config.yaml
n_layer: 8
n_experts: 128
moe_layers: [2, 3, 4, 5, 6, 7]
balance_loss: 0.0157
lr_router: 0.001
norm: "rmsnorm"
grad_clip: 2.0
dataset: "wikipedia_en"
Below are experts of layer 4 (counted from 0) of a mixture-of-experts language model. Rows are named router (the router's row for the expert), down (a neuron's output weights, with its number) and show model dimensions 0-127. Each number is 500 + 50 x the weight over its row's rms, rounded and kept within 0 to 999. Numbers have three digits each.
Before each expert's rows: a language model's description of what the expert responds to. This comes from a sample of Wikipedia text that the model never trained on.

# expert 55
Description: Forms of be and auxiliaries after a subject pronoun or noun: was, is, were, been, became, remained, had.
router:412541435567545566496517458573456583484432546454441465432490483420430566495454534441505530496473541454541533456481518585457540491515498536460567530467595557468531521455543483455569443529566489504543498427551564574574514532544439459471440508574558468424583560482517514460579408562543532562574493551575557472571557544526519560569488454572537442470517600597526450455535473486459521522468
down0:560365423500509470484452551467467458456516464533490469494448469526420583499516464533517522546532516466469455412490655500533399563576430503477447526516553513501560520625483493536493551492482578529534499508550576581524590525480582494484548526456487459594514508509403520539481536568532450470486492575419499516435423555477438398509512426527503588497540472495482499598485538443455507468426
down1:489445527481458434532476461589502532555550561474526486524536530490577446407530485473518420576491460543531495472541555453569454538543573551514502460560581521478496606480486438467488517546413395515413498532464436407522387472484503437508499462598539539503432464457453516500448482431507540604442486540370511390436512499484532507462509574523491503543508536468505552469590544402448417518518

# expert 2
Description: Digits and dashes inside scores, coordinates and tables, such as 6–4 or channel 13, plus final pieces of names like Chavez, Augsburg.
router:453555471552543557440528482563439530469457555461460456447509485453442513548446551433497550488437561460492546447449560559445544455551505478454544546440562557446549555447521494442539447562558547545563511428558581555559537584547437455518433540577559442427558551456528556455543448562556541553547485563552558456521527553496462572554446456562557455464522592558549444449557452478433554488452
down0:426501487528469464607512408506528427405504497479485454516448467482568554579496456481506426501447469520511417464421517521512516578520538521525512582406585564542534439533496491578524472463579470612454472544468575530588478510457440537607369409476516502476480542492415428535414395510497431446515433541504444423501534488499479451496539577462480479500552569554479467483535531534502477464485
down1:534471405522542472463510473394454480389513503511507499416466506495523524548535475479527444485440512544477422531502486510507523539456473556588395492513370530462486493507544426551538473425455576595494529550479453632484401561478453470527478563549468542575520502456584404477589418508500535591500439527487463519478476408581478558440505431482497474551441503533458507463501599506475469483422

# expert 43
Description: Prepositions and clause openers starting a phrase after a comma or period: with, in, an, for, After, Despite, According, While.
router:469533394557546567472517469586459549488470539489468481464475531441422497585456551426483542530468517441569551443461572532480540478522569431462542555449593535473558530473473542443543428537555463554568504455530560524584550537524436516443465570535548466392545540459533559451571442577538564522552499534554540471435537534545484557581474473596501489473592594530539414460563505456455522455487
down1:489567533539635468558501534474451457474510517518570521520471404565391496514494489422467561513531485572439484534500470506512461493484490507442485507543541393501506464499503426474444419561530419505462530614402562585440553476659484470468491424472448421428420461452510525536481504402506508547480484503470425569529525530531562458494572489483432452551437457516498464522444483487542397494547
down2:516462520458509482484555492501441507446438494458542536551467567465453416450412456497484600484566543495428625531484429415515627449531469528545473554449505507525530462515486504447448521572478483403513528431489421547554513538525566523519548380557449506560497492455513581536556562545606504527554548475510467523555429432474539472536527475411496498471485512432488471394446449441562582480585

# expert 14
Description: Key nouns after the or a modifier in sports, music and academic text, such as album, census, Championship, Academy.
router:430555470547519559465546551538461568456460532472465446465430517426446585467451532452403549419488536456510538444455559557463535438552595491351536531474530520477540541467590539474580429558543520499540529467582553535544521538506461461504449538507562452459554532436534561464553465546536552556535445551560543461426496552449464533564466472565522443459511555611543444436547447503458545450451
down0:509491468401538568510489452410429538547436535521533527451527436460525341591524550532451555521492520505458484499520475439604408528463430459498567537442507494479324571532421461513493519474437497546525542534437526567465526527506481404563506556497519518488549510516513469511472447588605632472449542551460522494539493578566532546498543482523559484481467481545546468510556467564516474489462
down1:527478457507551445468487538438520456611503550493496461510533504513535572382579475586502574499440448506546509491571600459505454570494446434561533540531441492527520471552428549608514568476508420567524490528526519635419499605591505478571519543528550465521557517532435499615477391528591471460425460505483562517488479559487480468533474477534483577524470514501424491503577509542475563467510

# expert 40
Description: Prepositions like with, at, by, from, near after a name or phrase, plus pipes and colons in sports rosters and tables.
router:443566482552546563453558548564436570455442544444455444456446539435462534568447548443473557483467550457498549448457580561455546469549503496484553550459541549439552543444500502466530454548548521499538547438556553549566549566554447498495434556515570450438546545439535558446554426559556529552549434559539531461490539554490458564565447447582554444455530573571562449439554456463448560443454
down0:437455614481539487550477477543505559498464430426505560592500536473418428486392502499519485541534469483469501633477602515556557477491434531501546539448584488500515463409504479494491521575419529463470435487460509492450496547481519580454424520499457427589498505544525531558512451436573517529584557601495522504582549492535483473561555395494464485471427491407481545442519537539511630487500
down1:437546476464443559447456529586457456441436545447559527523583528525487459515534500496516495497525456434463514544570539523492418423439482456524530544565440573509500529463509509499519530591504474555489500490555457482475527563577575544529461490443511478487517473441510522508615398512426403546537512542553534449527620471535383566612493420531501382451451503472502456436463617574468482526470

# expert 48
Description: Middle syllables of foreign personal and place names, such as Ra'in'er, Ha'po'el, Mue'ang', plus spaces before numbers in tables.
router:463552472547552557466535458533434557458442541482482447446497469447432494500460538453530550520477562465553549441430523568452523455543488432421541567433542565414540548459469539439544441552549505526551509437557605535563524540558460473441468548573547445454545594435535554466566454556570525543551476532536600443452545544499466589576448451571533482487562586532576450454546487454449530509466
down0:492434423473532614554508420474492523554510422596519546496487388453509538535502490455460396518485474458447449465436482408562462524460495535494488417608504564504533472433449519518408501448539551539585440565403445483484492523473417496520573501563517500558513478565543544456601530454502549490508504546467560523482495501547455447378550572568524522574541559490513446513487579446508465585492
down1:460407536528473555418445503550580554516557541463500459531538568589432563436450436444589480538467552485454506513421418486410534429430431444479400506559497454501486475435540435537519499563448559519469490546529498506527468479504519447478518512594568551476525585489506577512443517480489585455409480520509482551449525447506527513463427469547567488554506493416591396398420530536531526559506

# expert 61
Description: Adjectives and nouns about people, life and environment after the or of: human, living, natural, cultural, diversity, family.
router:447563442537552568455540551567453530458436545453441452456481529431444541463439543441456541548470544450509550454449575560447563433545548453446551541457554546448546555449541489446539442564557510524546503435554554555558545569531440478492463538555569444437550543453535545455554437565562561545540451562536526468496498555473458565572459460577561445454547582546557446442550454443447551487456
down0:548462413491393595445603564545540425505519404474494505377502584563423480459412446459455509568449472506537448553413580520531517493514544419567464460471423536440442503470490532597445458450495557602491549499515497494531484542543508514476540452536533452482493518514590497569500549466506519473476526528409562453559505442564499456530536490507504432513506440470426517446497526431378463535501
down1:493458634538418501477476532481477498492525495505537560481578548446508425421492486570451456502555404590517501566465468474496537474400557496538514492531507606449465479425501483440431396458438486475428620536456523432605593515510442513578524506480555532514467426385531441523449475582486449448567545491493482457523491499478485563583473602469535503510476451512521448500573541523544528462458

# expert 17
Description: Abstract or institutional nouns after the or a possessive, such as method, plans, party, effect, plus closing == of section headings.
router:440560451557551556438543530566435518452447568457450447457478522438440538483444549457468553468466563456521548439452551562449542450541493471428555557458542553442542549451533523461541437552546525504550518428555571563562545580559437487481453543565558436444542543448539558450556436570557542545558452567537524477473514559446467569559449434569557449455498569550552449440548455462443547481451
down0:526490447547540502476491486528514639560479537449428491530419549610511468487550511488494586449478436551483516512490502536522481477564398517433595565513400484551520470635565493460595442432593548557506401417513583483569451473556425555435515452415535519550509513427549524513510496404521495445536526467510475481468538529554499510455481514494479488543523537480428470507609495502558545442460
down1:583517570461523494454559610597412425489539561466554473517516419463546392494466578534492583551511532553512500512503485514484509471527430456522542525556481438528505533467530552523571548481506442591550492482584484482505502451532409495532531519488389462469486571573483508458492481505603504382489519546386542560517538534613481551465504463478479391560390521481532491493415550458552476502481

# expert 29
Description: Early letter pieces of foreign or Scandinavian names (Lünenbürger, Ulf, Halmstads), country names in tables (France, Canada), and blank table cells.
router:447566456548555560466536512556443550462425556474451452457495497435447516485450555440468557527448556450481548443449544568450545447550542450415549566455553547433553554436518514462535454565549520553549529435565555555560546564535443460504452560552559441427558576443535546452548448563550550550554459556555542466453533558482459568568449448571544451450549563523553446446551455480446531498470
down0:470471543489568469417492434554596643495550566490454421450492451492507552444473563461509470485344542545477487538495567479521580508592434474425431504541504485481444569527504542480539491507538467449517554499471525513515535320558528546495469400460469474527529499512524527497510574528422513529552492457412518562479440512510513480542482513642537469464432555484434561482481557527461494486541
down1:407544544481482453588454497503634521511595522469426473478489556516523433441474564539479552499476426488487517470507612507493484467569589490423544523423509493568475545462551516435528496481432532500472426493520558394560473445512513582540445520341500469565507501549395496415515541540447430480548520486542482505491440469403525432566483554436542503483458504519424606495491550514507477545491

# expert 63
Description: Vowel-final syllables inside Japanese, Asian and other non-English names: Sugiyama, Yajima, Bellinzona, Kala, Mesa.
router:480557516541527583511518463578442504475460552483456452451456555474434576468467539463541544433453553476536561452462515539464545486576561506408531532427562526418555541439545476453537441582575471466560508466550584571529554497552425526515445543609538436453531512431526557447575450535537494578537464578531563456393513563488482563546449481565551478434519559504596464465537460497429524524448
down0:474505544431504556458498450454528392516418464593424596496504548516514478449533499467441510515508459425566469477592513462506445437356467455417464464500422424465489524440519446484531481478406459524520538447525551463602458456458530500525406496459528506423496474504436533426484400504505591488422404517530478534562497489475524588562510495563488436484447538536541483424528562465510423436561
down1:449456476538503569510508498489554503378614491503532446576521496484471472482470456617469426453588530603502484393530459566551572431451407550536485584552477460456457491468535463537537403458518553473481497618485510460515543468543550544523473415477505438575525498470561519557457447463512483570492514531501471496469399456574505556444530479565531579502482514421512477492399513541391509533526

# expert 58
Description: Final pieces of surnames and words, such as er, ler, ist, s, and possessive apostrophes, before commas, parentheses or pipes.
router:449560413538548538427543533555446468456406527482458458440487510421446505418462549462545552438425527425491564448499506539452549464541498421479557537452495539455574567458559479437532437564513469513556519457563548558549539511535462499500496579553609432406520563409539524461539431528560534545515514534562544443457551529452435558589486454532550468467502509528553457492541428452400574542471
down0:488552550483493536392539478525419469476527510493519519533567547530622522503457362521421586492505487435652596475503557506455443581514461407532559495517528493411536371420453480448533477460466530474453454515524481564449519590465497510568496575407515520589426422521406552511478514477475498504444487443476511454512495515507513440455507499490486461493564439515551498550457461512491435556462
down1:528507545431398551484543512491566554481460508472522525578526373505474458479481540466536503595590503476446474531477534495453396450437547578529480516452519502496479414406546460557443561556516543585429466466609426444555478583511529536580438483442453534424505570512486511474440446530479498424610399518547473576480483524491520578498530544503466453556458521561458437429513524530497452457552

# expert 23
Description: Middle or final pieces of personal and place names, foreign surnames especially, as in Tsang, Sassen, Yasukawa, and San Diego.
router:443571473542550544466552470543448498470418530453460454411547503467403544512448573470408529491459549466548559405445502566469508474560438418513581546459515545430558555461551466459540396557545521502532530459567540576559539511526479523457458520488550422427572533421548548496543448547551505543549485520581567468535526533449425528523479436529532435433558557466546423453537483445429567546467
down0:556574524415528457546526382471502495456426462499530483534488444569469499574508530370509439511481584427496540546519532551583512452522443494473508425495539450515537542483484546502449549534459536373524420543527450560532414409535472489533444479485433474480547487616484387381534493537527520487432528492523512483448464493457602513476549467540554512510423518514467445579383517474540443498472
down1:533478519576524471436567554498501433512366596493476560470596586501479417489560467505548552461416540403517449556515440526401444573480594521458512555521487515504447537485457456507506496402502438443514416463559524464462435569491527444534511563533408538540499436493463507424483413511461496486529500385562458535440507476409445494464467608456492545543434503509485474454520535547486511437476

# expert 4
Description: Final digits of years and numbers in biographies and tables, plus sentence-initial He and mid-word pieces like da in Canada.
router:448554471550543544471541564564439530449445546466438455436465510435441572556451550446436547460454565450528557446453556552446559466542581529492540543454540560444539557437526510449547433545552530504554508445562552549554541569521447497525457549557565454446551555460528542463554441547542533558540431553554552451584493557515451554545483456578556445463596546591546450447538449469448536483445
down0:527443488504584488516519410533463578498474429589541453475476521468480550392469547585448574445466459469496503514534541407439517533474537520522548524482551476416541396489497571454506547515543508533439527442587523522516467558372566567517465452559493450497504517443517477453504501556478528501575599444507490466504462547481465483482519534463639480563533532438512613519406503511412496386568
down1:579527565413531505494533659543512613445425461421496541459514503461481462497477486456487427461467514387517529454564477413426508453491483518522606424543515476477533534526534521525431485417465527467518497480439505441557515517437488569460509455426435465464453496531464499488560498569428460476381436492503496527481525442518392503543461475446431585426489489599556485513496539480435558512587

# expert 46
Description: Nouns ending names of places or facilities, such as suburb, Stadium, estate, area, Creek, plus infobox fields like Location and Born.
router:449555436546548559453541528574432520462440558463451447442493518452449548517445549448489556459448555448505543447466567567437570438549507489453552556446551533447554552445535514456548439566552501489558521426556570555565532568530438485484451546546579442444537545451532555449550438561565545548554448555522553451486527547451466560570451454565567457457531570554562458438548451456451567479452
down0:408438523429533537554430527551492553479488511452456460460368558501469498559456453494577584491475500585516425540502488418466486566468429527465465488537429436552527484449461502591487586424586520507445539476454531428472425423522565533510611470442566570455481475535448482477554496478514531465449538544491423468547614523530516505436567546444543519479504507526487493438543487499571545511364
down1:440478535518559506404512539459510569525467452463583595556506513452452428597576503425540462530580496444603524443463492552519428485520460568470397610479475498509440469531467510470441475382478435511535510513512377523551433562533477496601493489515555492543565489437468476480465518533515565447460507402581522492531440454468420547574475538501492574488493512495605521557542485446525468477446

# expert 56
Description: The word and, also &, or, to and the, joining names or items in lists, titles and sentences, such as president and chief executive.
router:443561470551565548456559546560454487464448532436443466429481517457470600442440543466505554525453541441572554430456572554469537461539516542400557568452548575450560549457511449482549441538546506515530553438558541546552551545540423498473450573574568451425532556442536552464541449549528564534548480520557530453392509561504456545561448469557534458450527567565564452449536449483470562492463
down12:533501481546421499388526485437471517476401533432495525508553501455532489582543396521512465532648546491474468558522454504428513509397513439536489498483568543524447522482420477473455544475504577571466481496490530560498498473487494471556543459523449543468548488512474437516439502527520553394508509495511471554547463557409552430577499522501547398473391412535451524542402633449448473547565
down13:580470507538493389561547457527502464577543554420467439516426567432495487382503454500458495576517525534594511480431504412538538449581536558467508540472537534459452521516502458443563429519560511495514609470498545460490500535527562591519441577590519486523515572476541508541478537484497572440505514596455503495488445409432506394480562525498544359509438498563482541548535467504514586479535

# expert 45
Description: Past-tense verbs of achievement or action in biographies, often after he, was or and: earned, won, played, received, signed.
router:460548444552535554461552531565439616472446559478418455469459501424433612491446530460455545485463537444514556443472553562462517473524547406466544549462561559467554525469527592458535462538557481514569487449567585565563519561507477508454458552604564450425544519459512533476549441547538543556552466549584596465430544531463486571559452445565538483463523573508534462455533488465453530532458
down1:575463531510512479505506480425430527448548547515526511553539470538456440529530505453517511540487540585465489529470465427539577527493595431568457481469500441473509446598533440371431414529440472473436477442492530573449525493564478399533437355458474521532537456493444554505485431523650495542486442558554421490562440504435496492506529461515575526537452514492560439518396543510537559479475
down2:507461500518469439502528592418459362439519463471525492472443641553508497474519525567530506596521524422487498548509484519485433564506558483534519520535470543509471531586511448517487409539437541519509533512516513468475412458462505436512605544471401544556487482586519486399542464478448457489503520479481520481494536504470357502587444517400545543425506460539514522556508412528440427571396

# expert 16
Description: Middle word pieces of proper names, mostly surnames after a capital initial, such as iff in Mifflin, off in Hoff, ough.
router:470530442534552547435538449566439543460451552477478431466443545463447473611461533458497531488436552449502567450438553551432550445538521405392551532453541537452558509445544600413565471559560505515550504468550569562542540554512480516494480551501547438458554528448549577488528428529550556541524496549494551478430567541461440575557434439559537467453573550521568431448536461498454527556448
down12:451490510483535551475452552502417488421502391581349483510524429439534446485568457424397500541565563503475543457553483540492501488492471507514381528495496586466510455436436485525411494472413512494468425469576511507518472478536491500634496480506490421459535424464518543543473548487469499515441553473490392436450467502484573524413547429519511408495463508487559479410522597525526539455486
down13:436570511543425471550483388485486494449562486531502437510425459465528566469530506415429500501548542450444450500543495517558422554505546443462496461601533488545589497472441467556513532599563569542520623455524454416502451562472474436541575555559498543520422517528409469403489449543530510525516508483579511450528441544497567456516491487523485523476488469496488568570427559388439456425423

# expert 8
Description: Capital letters or blanks that open a personal name, especially at the start of biography leads, list items or table cells, such as Matthew, J. T.
router:460555465527543534479546561562448562446459554488440454401477493458443532475443537447455556448461574471544559448471532560450539467558568535451541568468554520442539549460536533464563456551549558505546498445537571539568576542530409505504417537572561449434539506453559568477517457558541560533554458560534554463392543535509464563562457463566536479453577596585560448464525477459427535510467
down0:485472548513427532618530393454495488482595493479500520484434550459467539570549584462488453504521578479490455600476563550507422481518444493566531479543501458545469423480492554509459486568569534520478477460427504443478544455588465438544534432547420465506505507440503500520450534483402441407449426572535506529502530519550398410501466627584510488574589526511476504511479449568591500548497
down1:547481424562497508565506363472377465517440453531572516517441548492505551431497597494586516456451583505512520467449504544489500403558492490474475546526465584473466487573625502496436564507449504576404498574456479524469470421549516533457507469589460519493502494451538486490515568413501525636450469604475485437517542524447488442498457499532469495543540483478479507575450468538626473510523

# expert 42
Description: Common nouns after the, of or for, especially war, battle, command, season, team, experiment, regulation; also semicolons in score lists.
router:426556449540544567437542529571431543449442543470448444446476506434441506512446541440485553537457552451516549435453553564449560443541506524405542562464553533426551546442527542463538448556541525528546514445559565551569545571536441486482452553553568441427548552440528558457555432558550559549556473555569546465482510546452461559555457456570544454464544575552539443450544450462441560487466
down0:442431530451585500428508483452403470525545529521407445436491504474497497414576483413479579525577522546435484523485499502549492528495514463477463533572535472581569531537455499444500468546473402472526544505623522495503432454488463393520542516510494514507533577523440517523570531480564487514523434530498551360494488423476476451556617537577468509461488466408469557437420404461462479506586
down1:490519401545500477579427439537399633480518536563542477473463496434490530581451365504492481548544519586564479528536550432575490445453468469462485531495473481481524512531524525414528483525526449497487451518511421457545498574472582509479425514530584528473529511479575502591487436473479482429522509525538481440450498446495432515428495599522528562501465544515492416542400533375596560439476

# expert 21
Description: Spaces after section markers (== Personal life) and in tables, plus summary adjectives like total, final, first, initial, last.
router:437558463539550567436535488566432537453442550470447445463470519437430542533443548451436556466457560440499556440450568565454562456543508460464543551448544552455545560447516520458545443549545527523563516444561564560567541563536443477517440554553572449433549567445543548456551441559560536547548452549548535463441528549439476559568453456565555454455532581538547456435550450458451545493449
down0:583501515489542496514510563518484462525489491456533445482497559569586481563469493468472437557544566407504491537543510508557446452529574502530597515565557531476509513441501532489560444440568513481621507469541566513501490521509548577425543589514425507493512483492509499579608553511508448558544390459555536459544632534563570427426529505548519482492389461567519443405563472557487426535447
down1:552498459364419487499536563526464489524598522465501483521485434421440456603499559479472552534483519528510496488507486458545430408571475553461562522458525450442597448484474542567467445505536472478556497607429487523455528593489352543469500476472556509466538478431482476479503436563534523564541562442541443490552642503467481527572419544528459458472480485549457477417436584520475481494477

# expert 9
Description: Word-internal pieces inside longer words, often after a prefix: un-id-entified, con-j-ecture, Ortho-log-s, super-vision, re-el.
router:446529430522558539455554468544450574451464581478468431467502457467454582645424550438492544480486530460499548422451545561450553443532475465507532511451542527473561508436559568468561437549556573480562495458519553549522548559490475470461472537619536460421531569445532553448570466541547558523573446544538589478543534557530422558531497414552562500457523552578530474461541472435463540480478
down12:493535455462524494514489475576527488505453443415444472441462542521423542498340617547442468496485436499515487456454552446386583484564492499454567475467461469552471501563580543529499523566494587509457515514482446425523540398471531522452600502486539452534393544428555479467533560413546454493463430526495488554569526480556557486505574493442472475433481516581483500543397510488588513549534
down13:522518527530505558501613509523493498471518544527445429436509481548398541505440542507446479512406446558477512391530544492589533520515505372523518425496507536561518496544437613524460454555482519510474490456488530428601570542534427445536476468577608438441503502517535527513559520509509394442425484525525423479472454486487494514456516384501480462550508629592554573504439469523521545480441

# expert 12
Description: The article a or A, often after as or is, plus nationality adjectives in biographies, such as a Republican member, Danish, German.
router:461549434540546556454526504563437514454461548471463465404478482440441474453462560465424544543473544463547548449447543544458558458540513427362548551480560563469547555471540477454537441546549519511541497477583551534590546537534411520488456554581540456449569552439528554474548453564549554531555420534573532474422553543451454556567453474591523437466554559532549447465531452476435523468466
down0:537487486497510563593516501497452441419547514478515491435539466493420488615560604519539481497415569623463466528431525449430508417462538492498428529465481561546536472601600548590429468504449532538574453475541368569551564538478520520538527582451498537519628548517514513477471533491562464428474506500496575542512510491477445454496496511541446436454450473542491486552500612517516510516547
down1:487525599589409483498481489509494494520448440508478552507454469475498537512456458436496435448486450453659445481512542410462561540485511444578560520553540535524599411405456500463534550352497568529446556490495527539533525525473538499524490425510490557565589533468444523472467515557482541506402522585467500511495472466506532551475434486499500485528547603566475551438569501586385519507551

# expert 28
Description: Common nouns and adjectives right after the or a, such as team, first, city, military, British, region, and plural s.
router:451562442554551562452544517567447515440431569456451450431460494461459529486443535450493561533453546452486542451446549563451556449538547518431552552467548542447545550457530475469562446556550526540562506441562564553567537568528432467473463537561570436447547550448551545448563437547552536546548451550530544487442514542417461569571453456568555455451544589564544445438560452454456555499457
down0:494601415494435479512485494529559606557525561433413528521481524487425500498621469545494549472482483547559439517466460515588487402511509502417556517547433559476579456440550469394537476546486478467596471547499549477518499488572407597480480395535528466476607515465454461494538559448441469573510491421508493513493598515602534416548528567505509492486493478451461520440456536521532472450531
down1:423507429530514449468516495538493552492516514516438471497491590356527524492465482471554448502368463470396436476580573507589386413516547431521486542472470488418413417526474544502467522554393490530488473493423516526518516464502457563493460500419564510502555439510401529515506503498498500606581465523588471550488492431533589479528516472490574493437510514494510603501495544588550535528488

# expert 25
Description: Content nouns and verb stems after the, to or was, especially speech and document words: comment, report, interview, letter, question, engine.
router:433568444535547564441552506578446571453436552460445452452483504426450562560453537455483549489443553454506547440458570562454562450539525504473549556461552545449552554450555551452550441562560503521555504431566573540575540557530446495517449540526588452433547541450538554457558448556559547551549469556537557460518512555493483566562452456568555478450530584555550440445537455458436556468459
down0:459488503460560453460404623526449581546491576519601480450489535551546440573514475509449552624466443532465487461483504513476441443463551415624449521529574524502431475430495455519474521463509533523551512516515440485464475459317530547501488514509454557512474545397483502563506504470535498477477565589481434463457434456439465539459548555407511484446447528479515484487544443509595523452485
down1:547589448481484461540487569441379559396542521492460654399529500436497528540431427464386509504496407472445508568499423488527474496546473520447413510524439477477467469461547475496519513471422422467467501446528503544526436462497483561429534470579484468439492536500473483523559500447473523438481467482471554517550617508493454517504527475529548566481414412535598483416560512580539545466513

# expert 53
Description: Second or later digits of multi-digit numbers in counts, minutes, census figures and measurements, plus units like km, mm.
router:460549469543530566433525515558443519458442540482454455442449503435455536502433546437478555496456551450491557462472544570447571468533549469411547540470550531427552541448544513447566462562546535520558534442554563555558536572527422434498457554600567450439540548448522562460565445555554583540539476562527528458436548549457459574572437464560568458468530568565544450442548455470447553519459
down2:574471437448444511534427445533516542597434489431485465516541485511528467483549451465522548498479479548540529610458506533511556456541459513436514392515535406466473441396520530553509591468479498416532499481556469495495509523534492535431548462434507431549551544451473543533515467488542521458390533492583561667494543597533428565481481527540477534443537508589444521594523431485503575547441
down3:414509390581480461491488497464523501483485513389584501596555479521468494563587533529417523544469499386445461438439527596471576394517554599408439482536553399550493474498635495589606509461538513493443474509460542507514429485525480562490538514502521450503581522423529493452435499518505464439500535523506501559510569549508438537521492600493527506482539568494514493480578498512530484518561

# expert 19
Description: Capitalized or first words opening a sentence, field or cell (His, After, Later, Also, It, Sport), and backslashes starting LaTeX commands after $$.
router:448556461542552564485524555559442551460430560467463443457492516447445527484445548455467554510454552453512543449451550565460533440549500516409553559452541560438546560438526487461544441550570521514555506441537564558563552554552442488503439550570559437428554557456554556464555428559557536542551479550546533459432525560508458562568460459577556441460547582578561439435554463461451541494462
down0:506537550362424452541484445527488405517463522572499474478451477612471493553622549507483512478503505599534407586563494475515433588442404513569428585426487563468529486484429493522488490476430551525512594532458459543487533481567608462590480527575535461511455512454507496469500504444513440530526500484515565444413458441487481448437515472579503411514504433504567492457560539499485542485494
down1:461496606569522462507534603423402421453480502563589489546520540549509537514511519573535463516445490551490478468513436418542448434466585483453500474406528481429509522530425456496401447498509501583518477509604540522579550485469441477499434467546560508482476501466593510573494528466521574520546439450569380493448402495495482507423631489464505432463454519506529560547481455506476454532440

# expert 24
Description: Line breaks after section headings and opening quotation marks before song or track titles, such as the track "Aisha"; also open parentheses.
router:425555476577571566459528493554432554474463551452404467422467571479448519564477522452485558431469569449446531467457537548468541444569532524449549560454553560461543574476506587457551449534550555454579546429541547517544578511558455470488451521592555459449521550472555540489539438538552559517527425549571531472544544554490489545542467454562543458459573587574537440471539446460446553432471
down0:522523470563518480593543482560452520486471442538452575579528534513451447520493447593548418554491432527465462554527522522538577506502541405511470485508517501451513523417500471513532546431555596451468384466443457560516539471499335537447557598580490542496483429544545426560450506460510542548591527542452567534522587499523477559451583472445451493514547479490488441447395547514554512510493
down1:516514469511439509453413500436429483476456568455495483429472438510502531443524493495393449505490498473629491492437433524464444495498479469473486554472529504486555427505513472404549581537455546513480517513521494417531467472487540510489453401591401456536559472479533543501473365397501449469486438454576560595606390499532465463462484528484626439508510464485488384491446522510476479546447

# expert 54
Description: First digit of a number after a comma, space or parenthesis, mostly birth years and dates (September 25, 1993), plus counts and table cells.
router:437564471554552559460534532567445525464445546464454448443472502425451529530442546445473551456464565446515543440447559569438561461540511464456546567456544547445551550445551557464541447555561526546550540437553568558558558565531437470504459541575554448433542559444528553460544451549557549552560451551523532452486519551459461570566445452569543440465557577558544451440553451450434556486457
down12:499511506515489564439433556472480551495469539437469443533531554462516486496410610385618591648420519548462539587496545523435408550472519531465447485527538478538541564502458497536540532479506474567448524443556541488455481418474566513477440481578484552487472408538527487485453481561552436538553513568429467505520444499425520525494566525564497501490521534480379507396476402547515521522492
down13:548508502396498565468581522409445493450524487489456589441468499454472472464431453486585596459523420611510501493563393467460461466513428628448505503509439504468485477541571477503510570429468531498507439426469493492415477476596520497453515563599469544490528572529524430528545517503539493534523506401539497584542483554574505494450535393530479498478442429425522479487536544399485527439509

# expert 59
Description: Last digit of years and score numbers after other digits (1865, 1556, 25), plus closing parentheses and some name pieces.
router:430557459547531566449542568566437523454445545477439449431474502446452538464450541440473553497457551445497562448454554558444549449540517480431543556447544551450543555450518500458549443548544539521544514437559555548554560562538430475504438553581574450427539540443535552457551440546557534554559474559548531470428528561461456559556465453586544441447533571552555443440556461471434562475453
down0:528537549494416511536434452427402535399505532563593530514489511497525442535513524514424492568567477535414488469515557515574481514464459498423554441497517470352473604433492527517505558527518475556470503518566509534542401516447501551412410476555508523545469434439487544548470488527511536558462463541516596485532527472464561497617506558472424568611415523558501541463467549538514504505423
down1:456439502573467511530567545489439544385460537548468504561526556531445453477512409451413485427542560536548499435472459527553512540505435537519474558477490524536540422512460595468524386470579441506454574506494406471430594467597426536575541605455529457558525529475482489573529436496543549505457563491477451534496509488529530423526576454572445458437544554495550587556550518507551474487443

# expert 52
Description: Space plus opening parenthesis right after a person or item name, as in (born, (ARG), plus line breaks ending infobox values.
router:445560488530573566447538472583461522486450534454489455462483485454424576516429546428439554423433590454509544483472560570475528449584513437465554568428574511435534569450505546457534438538556496481522523436548553535553534536519495470493457525569542456455539543440515533449534449523553510514547426547573555417485516562473460531595423447584574441432580552543532464436571464465459557484468
down0:572519415520552615492576441538535457500498492570559436529502469577456427550538603520528525519469571574597396480474523494524566431501512599457490528438515478426589488557490575514485512409558493535440478471447524438548564513462478501498432423520566571518489415576479463560492545503482495515624533492467433453496452464554571437519505499520586460571477556507550475467477488465487416454505
down1:502520508509477631495462468486472411510471542419528457578484486549472401522499510484501538602565541500426523408536433470453487509533553518458531504389503522398605587497461431516570614453504518479498472528505505507408523504534504532460559485463423442520352482507520531559418461517493453549541521514545476470566464519453459522542497468486495545497458497467491545446524596453452593519365

# expert 10
Description: Line breaks after section headings and the first digit of years in table rows, plus heading words like Career, International, Cup.
router:455567472550545561465532518559444525459451557461454450441480525445436546491437559449431563485464558451504546445456557566445545440542499473450537546447538550437557548444547549467544448551551515523552524445542562565569546558534434473495449541561563438441544569444532551455556427556556543553543434563569537473451520548472461567563446455579549440458542576558549449443543450446443546472454
down1:475522543471434598574492514549455435505532418526574567513498462534504449442451402530561471529562443602484481524450527502508423456446461653457511524483501435505450369627516538528401414541436529538523515437501481472502426469512522534435447452527427578518524523481508437530506515436505478515455505509508532451452489464536475505511458545504510487510538461538574393478439371460483473463571
down2:465472536404455480519500470469441576576423505452456525487578467498452409492434524355607467477475434464521508509556523566553422583495514522538501494522414590487492523510450550509493545491495482471503501540409514480529507434618484500581438485539440549462602526569438543560497459594499488560551482517477487588540468507457580461488479475537447480557540579436530562500464478504530605553419

# expert 37
Description: Single letters and short pieces inside names, codes and foreign words, often after w or f, e.g. Chowdhury, Cletwr, Dāwūd, FRELIMO.
router:492520442548514555485529560542426544451493558424438456426428487414467520410462545417534543503446530465420545440466554562478562442568563442505521549471533549433545528462530557445577474537535537458555500435511592536565531544519429433525469547574560432437513554436551522448557444526523563549546458552528507446496525528447430584545404411541539470432545544529558458454524468504442551512463
down12:471428530537524559466525406534471487464546570465526472534403479566505507477470642429541417441466582513483531394559487456458532554474530588579483514464522436472587454529557525405397641523529583449566461498489531396541490558531439581485535492504439469440517522477551466485568540567464555445487560468526525491516494506568520500497545534430469440519551513432445480547508535515492522501447
down13:481565509581569535517509491459479538523527557543527409460517516613597470523523498419425478550585584607574564504550412413471558529549455471537542622517525469480491482536533462471521502452668490508476498608526450512526499405550450473550493502428524496416459535480514519484537517467528459499481522452481488457484467478459530469485506511538532502534495560398396520602476475473504615515483